Below are experts of layer 5 (counted from 0) of a mixture-of-experts language model. Rows are named down (a neuron's output weights, with its number) and show model dimensions 256-383. Each number is 128 + 32 x the weight over its row's rms, rounded and kept within 0 to 255.
Before each expert's rows: "raises" lists some tokens whose logits its average output raises strongly, later layers aside. This comes from a sample of Wikipedia text that the model never trained on.

# expert 7
raises: "Studio", "Scientific", "="
down0 [148 138 138 167 114 135  92  99 137 102  90 165 131 174 116 137 143 132 108 112 128 141 148 197 123 116  86 119 133 130 192 158 123 140  85  99 134 138 100 120 100  93 123 108 113 143 130 108 121  67 100 176  61  68 130 150 130 112 122 140 121 144 124  74 166 110 120 121 118 127 184 151 152 119 121  63 150  88  85 236 133 154 124 123 117  97 165 136 114  19 138  90 135 161  62 164 112  99 177 117  72 135 166 157 129 159 173 100 108  61 150 164 150  72 111 143  91 151 150 127 102 105 133 113 144 151  85 126]
down1 [156 124 140 161 130 112  95 114 162 161 124 117 143  86 104 159 140 100 126 190 201 173 113 151 108 149 105  53 181 104 144 134  93 131  80 127 101 135 114 154 129 108 143 109  94 110 101 118 140 151 131 139 105  60 111 148 116 114 110 107 104  97 106  82 163 131 178 144 152 164 165  75 111  96 148  90 102 165 160 142 204 179 125 128 136 134 119  91 119 143 115 138 112 116 112 107 132 129 135 184 131 100 143 176 113  75  64  74 106 153 104  25 137 175  63 135 129  63  95 116  97 129 116 112 120 123 172 113]
down2 [154 126 154  99 135 212 155 137 162 135 149 125  81  80  97 172 140 119  85 194 138 150 170 129 120 151 126 144  90 100 121 153 155 122  75 163 193 145 131 149 106 130 122  82  88  83 136  21  84 112  76 122 124 164  93 160 168 107 138 139  85 124 123 139 124 126 172 112 123 170 112 115 166 113  40 150 110 140 109 131 147  91 145 106 122 147 139  80  93  81 107 121 162 146 123  89  91 116 105 121  85 151 109 108 121 182  80  67  83 106  97 107  74 172 125 155  71 130 172 126 127 101 151  92  50  83 150 150]
down3 [ 83  60 111 122  86 111 143 109 101  90 170 128 144 170 102  92 117 126 137 132  75 192  91 135 146 143 161 127 110 136  95 123 136 210 160  76 125 137  95 103 112 122 186 128 137 112 113 152 162  60 103 148 183 113 176 154 108 105 202 139 112 138  71 106 106 151 119 145 148 156 137 120 107 142 149 148 126 121 134 118 125 126  71  74 163 100 139 139 170 129 153 118 147 190 135 188 107  93 143 170 116 127 113 138 116  90 176 170 145 112 131 131 123 149 121 143  90 151 181  66  70  97  40  81  71 144 164 105]
down4 [151 111 128 116  79 160 107 165 148 128 121 137 177 167 163 137 157 126 122 180 171 150 152 111 114 169 131 131 107 114 113 152 129 126 149 131 127 139 147 132 154 122 104 128  98 179 132 102 172 111 197 113 103 168 145 170 105 116 194 163 192  99 128 126 121 149  62 180  79 131 158 126  95 100  96 127 190  87 138 189 168 103 156  94 208 113 110 168 116 143 104  86 113 124 107 119 110 137  71 134  92 148  78  90 107 112 154 183 186 145  82 131  76 169 170  34  90 135 113 166  92 131  49 156 123 115 150 181]
down5 [152 131  77 115 162 130  84 128 167 168  71 144  91 177 136  92 168 112 147 150 144  42  92 113 146 113 171 100  96 164  85 119 100 137 123 144 189 134 150 129 105 117 197  67 116 110 121 129 137 108 137 103 146 106 142 187 145 163 108 111 183  72 150 139  96  62 156 135 131 130 139 135 174  95 151 126 103  64 142 133 128 156 231 110 141  81 184 135 127  86 117 123 103 153  90 123 152  89 106 163 121 135 179 101 160 147 169 209  91  90 131 175 111 166 163 122 130 107  81 165 136 169 174 170  93 144 123 169]
down6 [ 74 108 123  62 161 161 139 105 146 118 174  75 119 140 205 140 155 134  90  86 139 122 160 102 162 161 108 126 152  44 105 132 104 148 117  97 121  95 179 111 121 133 133 142 109  92 129  95 117  74 147 140 147 118 192  63 174 101 117 150 108 129  99 153 159 123 124 123 188 127 142 130 162 156 148 135 113 126 136 136 113 112 188 137 131 169 143 137 112 161 142  72 105 231 127 118 106 141 158 179 151 109 102 133 133 100 108 151  86 111 122 112 117 158  33 109 138 119 198  91 110 101  74 126 129 153  30 139]
down7 [ 95 135 123 176 127 157 120 155 141  82  68 139  76 134 136 188 115 131 135  99  93 163 188  91 128 125 156 130 103  88 125 126  71 154 105 102 171 133 176 114 163 170 137  65  85 166 176  77 150 127  56 110 119  79 120 162 169 144 114 109 113 194 137 140 134 170 129 163 128 204 177  93 114 119 129  98 121 147 131 115 127  99 173 155 128 157 139 154 147  52 160 141  83 175 137  67 140 120 165 112 158  93 121 121 136 146 121  68 111  93 122 151 107  98  96 121 128 108  99  97 128 165 120 160 137 161 110 100]
down8 [ 51 127 209 123 107 177 123 173  72 126 188 106 112  66 189  69 168 144 123 156 143 148 154 175 121  94 111 152 161 152  89 169 143 123 122 128 107 144 133 163 138 127 165 102 130 125 156  86 108 125 118 139 136 120 136 114 193 127 127  88 116  98  97 124 227 138 109 161 131 121 128  87 183 115 151  73 157  91 157  85 120 164 120  69 160 120  63 139 146 121 114 109 142 158  85 120  78 102 110 116 114 115  84 151 114  92 115 133 150 111 174 183 125  90 161 173 157 140  74 112 134 147 107 133 177 148 101  99]
down9 [152 133  41  64 131  83 118  94  68  86 109 158 132  90 139 136 150 146  89 162 108 160 122 129 113 109 126 154  86 111 144  47 172 186 101  74 108 130 137 116 185 149 187 135  75 157 101 153 141 104 143 127 156 116 173 132 112 165 130 141 104 151 132  90 156  74 150 180 121 101 172  67 112  78 191 131 119 182 123  99 146  66 167 146 122 131 142 127 180 171 107 110 168 140 127  94 102 108 122 125 148 187 145 146 140 203 122 144 124 135  98  98 184  93 112 136 173 156 118 122 128  78 116 133 179  98 117 137]
down10 [164  97 116 101 102 126 110  99  50  98 177 169 128 195 125 120 177 105 199 102 126 188  82 129  93 141 124 179 118 114 132  72 123 179 108  92 138  94 139  85 148 125 135 148 111  75 164 163 125 124  88 112 118 126 102 142 137 138 159  95  74 113  74 127 119 118 166  63 158  98 129 168 103 128 122 156 129 148 103 119 143 186 154 131 136 117  99 110 137  88  97  88  82 167 162 129 146 173 146 126 186 146  92 158 150 155 113 106 130 101  92 134  86  88 132 160 102 127  68  99 182 115 116  95  89  60 165 181]
down11 [128 113 122 105 116 123 129  89  92 174 150 160 187 180 137 107 172 154 112  94 130 104 141 165 145 145  77 137 145  53  70 108 119 143 198 167 166  96 152 156 141 129  73 172  76 129 157 127  38 150 142 155 105 135 125 153 167 138 117 134 118  57 150 106 164 105 147 149 124  93 119 118 128  81 105 162 169 132 116 149 104 107  99 112 172 159 127 126 128 156 156 156 107 131 139 118  87 174 121  72 136 142  86 114 122 111 105  64 137 157  95 123 148 121 114 175 132 108 131  93  96  87 135 180 145 123 129 164]
down12 [ 87 143  64 170 113 129  80 168 140  75 121 147 142 151 194 161 101 153 151 186  90 115 126 113 109 155 152 136 171  87 168 126  97 187 119 152 206 121 107 125 133 102 145 124 112 140  72  95 118 128 170 169 154 165  99 136 110  77 117 119 178 165 138 155  58 107 125 103 136 164  94 171 122 146 151 129 134  99 153 155 146 119 167  62 179  70 146 168 149 116 113 126  92  98 134 131 195 187 120 120 139 164 138 136 115  86 137 140 119 129 132  60 151 101 125 148 153 190 188 133 106 142  78 148 135 166 102 119]
down13 [100 132 154 138 140 149 126  50  69 139 112  97 136  95  31 158 143 110 126  56  81 118 142 140 111  94 125 153  95 152  88 130 112 159  99 142 162 119 130 110 128 108 116 119 100  86 152 123 102 130 131 131 121  75  98  91  76  61 108 134 111 221 119 138 210  76  89 175 109 152 121 142 123 140 101 155 175 123 129 120 127 119 186  91 124 132 117 117 159 132 151 121 129  88 116  82 163 108 104 141 113 140 139 186 104 120  92 134 152 132  99 126 126 130 104 143 140 109 159 155  71 127  98 110  74 116 106 141]
down14 [127 146 157 155 132 109 127 111 156 132 102 107 123 149 122 108 141 165 149 126 176 127 143 124 166  85 127 104 101 149 158 146 159 127 151 173 115 104 139 119 113  98 135 138 115 105 155 152 131  75 146 106 136 120 173 139 186 130 148 100  95 135 154 129 122  77 128 135 121 121 167 109  55 158  94  99 189 132 132 193 135 132 139 169  89 100 159  78 133 180 137  89 115  83 129 100 142  92 120  75 182 109 126 122  88 156 122 166 135 166  86 135 181 135 134 119 180 126 124 132 105 114 131  69 192  80 127 126]
down15 [114 169 160 126 137  60 124 131  84  89 113 140 128 191 116  83  95 141 134  83 129 181 169 137 144 149 145 118 136 151 114 126 143 106 162 129 125 143 104 143 129 141 116 114 146 104 109 153 114 115 232 158  85 130 124  90 130 122 159 168 152 122 119 147 140  72 190  98 157 118 111 138 112 130 138 148 198  70  81 159 150 119  99 146  95 173 156 103 155 160 151  99  84 199 137 138  74 135  82 138 123 137 124  94 195 134 118 204 133  94 137 166  88  97 164  95 130 122 155  61 147 153 158 134  86  77  85 120]
down16 [ 88  85 130 136  76 203 145 166 149 109 118 173 104 136 156 150 191 126  96 158 110 151  91 112 123 113 174 128 105 101 127 133  54 132 140 141 145 150 105 115 100  82 171 116 161 122 101 145 138  90  79 192 105 108 115 152 116 154 159 136 100  86  72 107 122 139 129 103 142  78 134 133 147 106 196 117 140 126  93 121 150  90 101 131 150 125 201  84 143 108 122 103 123 144 149 135 123 105 126 123 197  95  78  78 107 165 165 158 143 169 147 143 110 140 118 145 123 127  86 126 181 119 135  72 192 170 184 174]
down17 [166 148 136 130 128  90 144 110  99  86  74 153 108 122 131  73 116 134 117  89 128 113 187 133 119 107  59  97 127 121 152 106 121 100 165 137 114 137 111  57 107  79  82 165  94 147 131 150 146 135 116  87 133 162 160 109 161 116 143 133  89  86 150 108 172 131 116 135 174  70 108 139 172 160 149 119 103 149 155 136 123 145 156 168  84 190 177 175 170 111 184 113 116 206 133  69 128 144  50 132 163 144 120 171 139 129 119 154 149 136 189 114 109 152 110 104 143 157 127 212 121 112 115 151 117 173  93 146]
down18 [175 152  93 161 165  40 135 133 114 151 121  94 105 126 115 144 124 190 176  45 145 168  88 108 174 136 156 127  87 130 156 139  58 147 144  88  82 129 160  68  78 148 153 122 150 165  76 131 177 127  86 151 142 187 161 119  90 156 110 136 109 133 125 180 147 140 180 111 110  72  61 107 171 155  94  68 122 114 135  93 137 107 102 152 137 105 113 128 166  51 140 137 100  94 104 200  75 118 139 118 141  92  89 107 121 164 110 156 134 117 210 140 107 157 176 113  86 116  78 134 128 113  91 150 111 176 147 127]
down19 [105  71 125 132 142 102 192 170  87 127 125 152 105 178 177  86 112  65 113 155 121 106 176 107 102 149  91  91  97 151 110 187  60 149 137 129  97  71  97  97  98  96 109 147 133 110 177 147 159  47 137 153 134  83 120 170 122 155 109 155 193 140  81 124 129 107 141 139 112 118 153 142 159 153 149 165 123 104 191 120 153  77 108 123  82 133 135  78 102 105 146 111 177 108 165 139  92 113 177  99 133 130 129 152 142 141 134 154 143 117 133  99 181 158 111 195 183 155 138 157 130 105 164 161 101  92 113 165]
down20 [ 97 146 112 122 160 144 190 145  45  61 103 117  81 112 100 151 104 144 144 154 151 123 136 162 175 113  95 160 150 163 115 174  87 122 116 133 101 155 132 117  98 127  63 195 172  88  49 154 125 139 148 128 169  93 149 155 113 178 119 115 124  98 179 135  91 172 121  96 155 205 154 148  79  54 108  97 154 173 133 129 126 122 144 154 162 116 167 141 132 171 158  80 153 148 141 126 121 156  77 114 126 186 143 141 123 181 118 157  85 112 120 115 142 125 108 154 124 142 125 159 163 150 183  93 126  77 144 163]
down21 [144 117 110 173 140 168 142 119 132 105 165  94 118 122 145 113 112  93  66 143 160 133 100 151 112 151 108 126 134 105 133 124 120 178 162 109  90 125  75 106 167 110 142 150 191 110 154 156 143 161 162 124 103 103 185 169 147 177  85 102 150 163 139 127 104  81 107 104 120  98  92 102 134 123  93  73 152 139 188  87 159 155  89 140 167 122 123 178 154  52 132 122 129 146 117 132 114 108 142  90  92 113 103 128 137 102 173 133 134  93 117 204 167 149 171  99 152 199 137 161 114 130 148  98 139  88 175 174]
down22 [161 191 131 181 125 213 159 188 128 181 138 161 115 129 135 177 115 120 103 134  93 161  88 147 110 153 134 106 119 109 135 119 135 184 103  89 117 120 117 125 136  97 178 147 120 145 111 123 138 153  96 114 177  82 158 150 132 119 115  94 143 111 141 163  69 130 148 156 134 153 123 183 129 146  83 100  81 143 131 156  84 132 104  76 104 124 185 129 137 116 178 176 112 146 124 175 155 122 136 194  99 112 125 107 151 118 102 128 108  87  93  90 108 193 146 101 144 119 127  93  60 131 113 120 126 108 134 145]
down23 [ 91 105 142  92 145 192  63 177 106 223 130  57 138 160 169 207 155  79 154 107  96 127 158 109 129 164 121 114 115  90 126 115 146 126 170 122 119 155  88 106 121 153 129  72 136 159 111 145 125 110  86 131 183 128 127 111 118  87 143 172 107  87 141 128 101  85 108 180 169 123 110 143 147 147 135 118 119 168 130 102  86 130 141 192 139 141 139 160 130  78 138  99 128 158 124 114 158 121 152 104  67 198 147 110 137 134 122 139  86 113 139 192 148 101 142 118 157 114 164 126 142  82 167 137  65 185 148 136]
down24 [169 127 105 113 116 126  60  93  33 172 159 163 153  91 166 101 118 116 110 168 127 117 163 142  82 104 172  98 121  97 106  98 145 123 152 167 172 131 142 155 124  97  99 145 160 108 155 139  93 129 114 147 133  81 103 139 126  92 138 157 135 119 101 111 113 102  92  75 145  96 112 161 115 143 156 121 115 124 122 120 119 205 109 154 162 143 118  59 146 111 141 108  48 146 232  99  83 176  97  85 147 175 147 112 180 108  72 149 163 116 103 123 140 183  97  67 107 115 177 129  87 168  97  65 139 114 157 100]
down25 [179 106 112 135 168 161  87  92 128 136 131  90 157 185 122  89  78 159 146 141 163 140 154 132 143 110  52 180 148 111  71 147 106 124  90 110  97 127 177 152 169 179 140 174 145 136 108 202 106 139 144 103  95  90  88 123 166 115 114 101  95  94 133 151 101 119 140 150 100 180 129 126 126 121  59  76 130  96 124 143 134  93  86 157 140  99  94  83 147 106 138 169 157 151 155 167  97 101 142  88 133 113 121  29 131 154 106 128 151 166 124 150 151 139 115 118 160 111  83  96 153 117 136 176  97 134 129 149]